Below are experts of layer 7 (counted from 0) of a mixture-of-experts language model. Rows are named router (the router's row for the expert) and show model dimensions 128-191. Each number is 200 + 20 x the weight over its row's rms, rounded and kept within 0 to 999.
After each expert's rows: a language model's description of what the expert responds to; "mostly gets" lists some tokens that are sent to it at least half of the time. This comes from a sample of Wikipedia text that the model never trained on.

# expert 48
router,207,244,171,198,193,216,207,178,221,233,197,216,192,201,194,232,181,211,195,201,208,168,186,176,228,218,211,223,187,220,215,194,205,182,194,207,177,198,202,177,192,187,227,232,183,197,194,169,181,170,187,198,196,193,202,187,201,174,178,188,195,213,184,218
It responds to: With and counts
mostly gets: " with", "with", " With", " alongside", " consisting", " consisted"

# expert 55
router,206,209,197,192,223,179,207,204,202,192,193,200,174,233,201,188,176,220,183,189,224,200,183,176,184,174,208,193,170,185,188,177,189,199,186,187,201,169,218,175,191,197,191,195,193,198,211,191,237,251,209,216,210,213,194,228,219,189,174,215,183,206,227,217
It responds to: Surnames
mostly gets: " Smith", " Johnson", " Moore", " Taylor", " Miller", " Brown"

# expert 8
router,210,179,205,186,193,234,188,232,201,196,204,230,208,172,194,215,215,185,227,186,198,208,191,140,242,204,204,218,164,181,204,237,214,178,185,229,206,192,210,204,215,229,198,191,222,223,175,184,241,222,166,220,153,240,211,231,209,180,204,203,180,217,212,202
It responds to: Copulas and articles
mostly gets: " been", " became", " be", " was", " being", " become"

# expert 41
router,145,169,184,207,192,205,225,190,185,197,217,230,185,234,233,171,186,191,214,195,199,210,214,204,208,225,183,212,227,228,196,236,229,224,186,223,139,227,190,223,232,203,187,219,155,194,195,207,205,190,191,207,180,220,201,229,176,187,197,225,217,208,183,214
It responds to: Digits and number words
mostly gets: " five", " twelve", " six", " nine", " seven", " ten"

# expert 36
router,203,224,213,215,196,188,188,224,178,183,196,194,196,194,167,194,196,183,195,206,200,212,198,206,181,181,189,164,204,174,194,181,191,183,192,200,199,206,211,200,198,179,181,177,205,195,178,192,210,199,185,187,188,211,199,166,237,196,185,182,174,221,224,206
It responds to: Institutional head nouns
mostly gets: " government", " Government", " Regiment", " Festival", " Award", " Corporation"

# expert 44
router,174,178,218,196,207,209,246,213,204,221,220,213,174,172,216,218,217,231,186,184,189,238,191,224,248,195,190,181,226,178,225,204,170,136,226,207,180,218,172,214,178,177,183,242,217,218,150,190,184,144,236,168,211,190,176,211,178,188,173,192,219,228,178,186
It responds to: Periods
mostly gets: ").", ".", "\".", ".\"", ".\"\n\n", "\".\n\n"

# expert 39
router,241,212,215,210,222,202,185,206,177,208,190,205,175,208,217,191,233,203,198,185,222,201,225,235,210,194,205,182,198,183,198,207,242,164,219,163,203,138,185,160,166,195,190,187,219,155,204,198,230,171,197,195,224,194,221,173,204,215,211,174,155,204,216,184
It responds to: Determiners after conjunctions
mostly gets: " these", " own", " These", " This", " this", " Its"

# expert 0
router,198,211,199,198,198,223,217,202,188,177,220,230,200,174,213,192,178,188,198,207,195,197,196,184,209,201,240,182,188,231,188,213,222,186,219,263,193,189,224,201,203,209,198,161,186,195,207,238,210,193,195,221,185,183,164,211,188,189,163,152,203,227,232,224
It responds to: Final year digits
mostly gets: " century", "-century", "–present", " ago", " million", " centuries"

# expert 31
router,195,191,151,216,199,212,187,231,221,234,189,217,217,192,184,222,208,169,220,183,199,192,210,191,180,188,202,203,232,195,178,205,179,215,208,208,178,192,201,198,238,206,194,194,226,181,212,227,214,185,186,188,207,246,199,234,217,191,186,177,186,186,231,228
It responds to: Auxiliaries and adverbs
mostly gets: " also", " has", " would", " have", " not", " had"

# expert 37
router,208,191,230,197,189,224,185,203,184,176,240,207,189,197,221,171,263,219,241,190,157,206,198,210,206,194,190,191,188,200,202,202,202,189,190,215,219,187,199,191,205,189,179,165,180,216,199,208,221,176,197,207,217,200,177,215,216,237,208,217,221,219,168,187
It responds to: Nouns after the
mostly gets: " same", " latter", " possible", " entire", " main", " largest"

# expert 25
router,189,175,232,222,178,216,214,214,229,200,201,194,195,223,214,212,174,237,192,181,201,195,185,171,220,219,215,190,196,170,206,163,246,201,241,198,200,211,249,199,203,238,210,203,225,204,214,216,188,194,235,201,225,206,240,227,164,179,191,178,209,207,231,210
It responds to: Table rules, word pieces
mostly gets: "|---|---|---|\n", "|---|---|---|---|---|---|\n", "|---|---|---|---|\n", "|---|---|---|---|---|\n", "|---|---|---|---|---|---|---|---|---|---|---|---|\n", "|---|---|---|---|---|---|---|\n"

# expert 56
router,226,200,209,163,193,196,167,169,204,182,228,207,194,183,207,187,207,183,169,181,203,202,213,207,197,199,201,227,225,193,230,197,201,205,177,170,184,186,185,203,143,203,197,201,187,242,202,195,184,193,193,188,199,186,229,190,224,234,232,168,191,228,170,208
It responds to: Infobox field names
mostly gets: " Species", " Clade", " Elevation", "ization", " Density", " Turnout"

# expert 16
router,187,243,211,201,220,203,226,231,184,205,212,223,188,205,227,224,194,185,194,189,198,255,180,187,201,176,190,215,196,179,183,176,197,206,178,177,227,202,197,188,212,210,200,194,166,195,183,175,190,156,182,205,196,202,164,176,207,181,205,203,216,202,193,175
It responds to: Section headings and quotes
mostly gets: " \"", "==", "==\n", "===", "==\n\n", " ==\n"

# expert 62
router,178,198,175,180,193,167,222,212,189,165,200,181,191,202,209,202,200,182,205,236,191,201,164,181,203,185,216,163,208,199,196,225,193,215,207,184,186,219,196,191,173,183,197,192,176,183,186,156,185,201,177,199,214,186,239,214,208,155,241,209,195,220,209,202
It responds to: Coordinates and word fragments
mostly gets: "osp", "_{", "'A", "ulu", ".C", "ugg"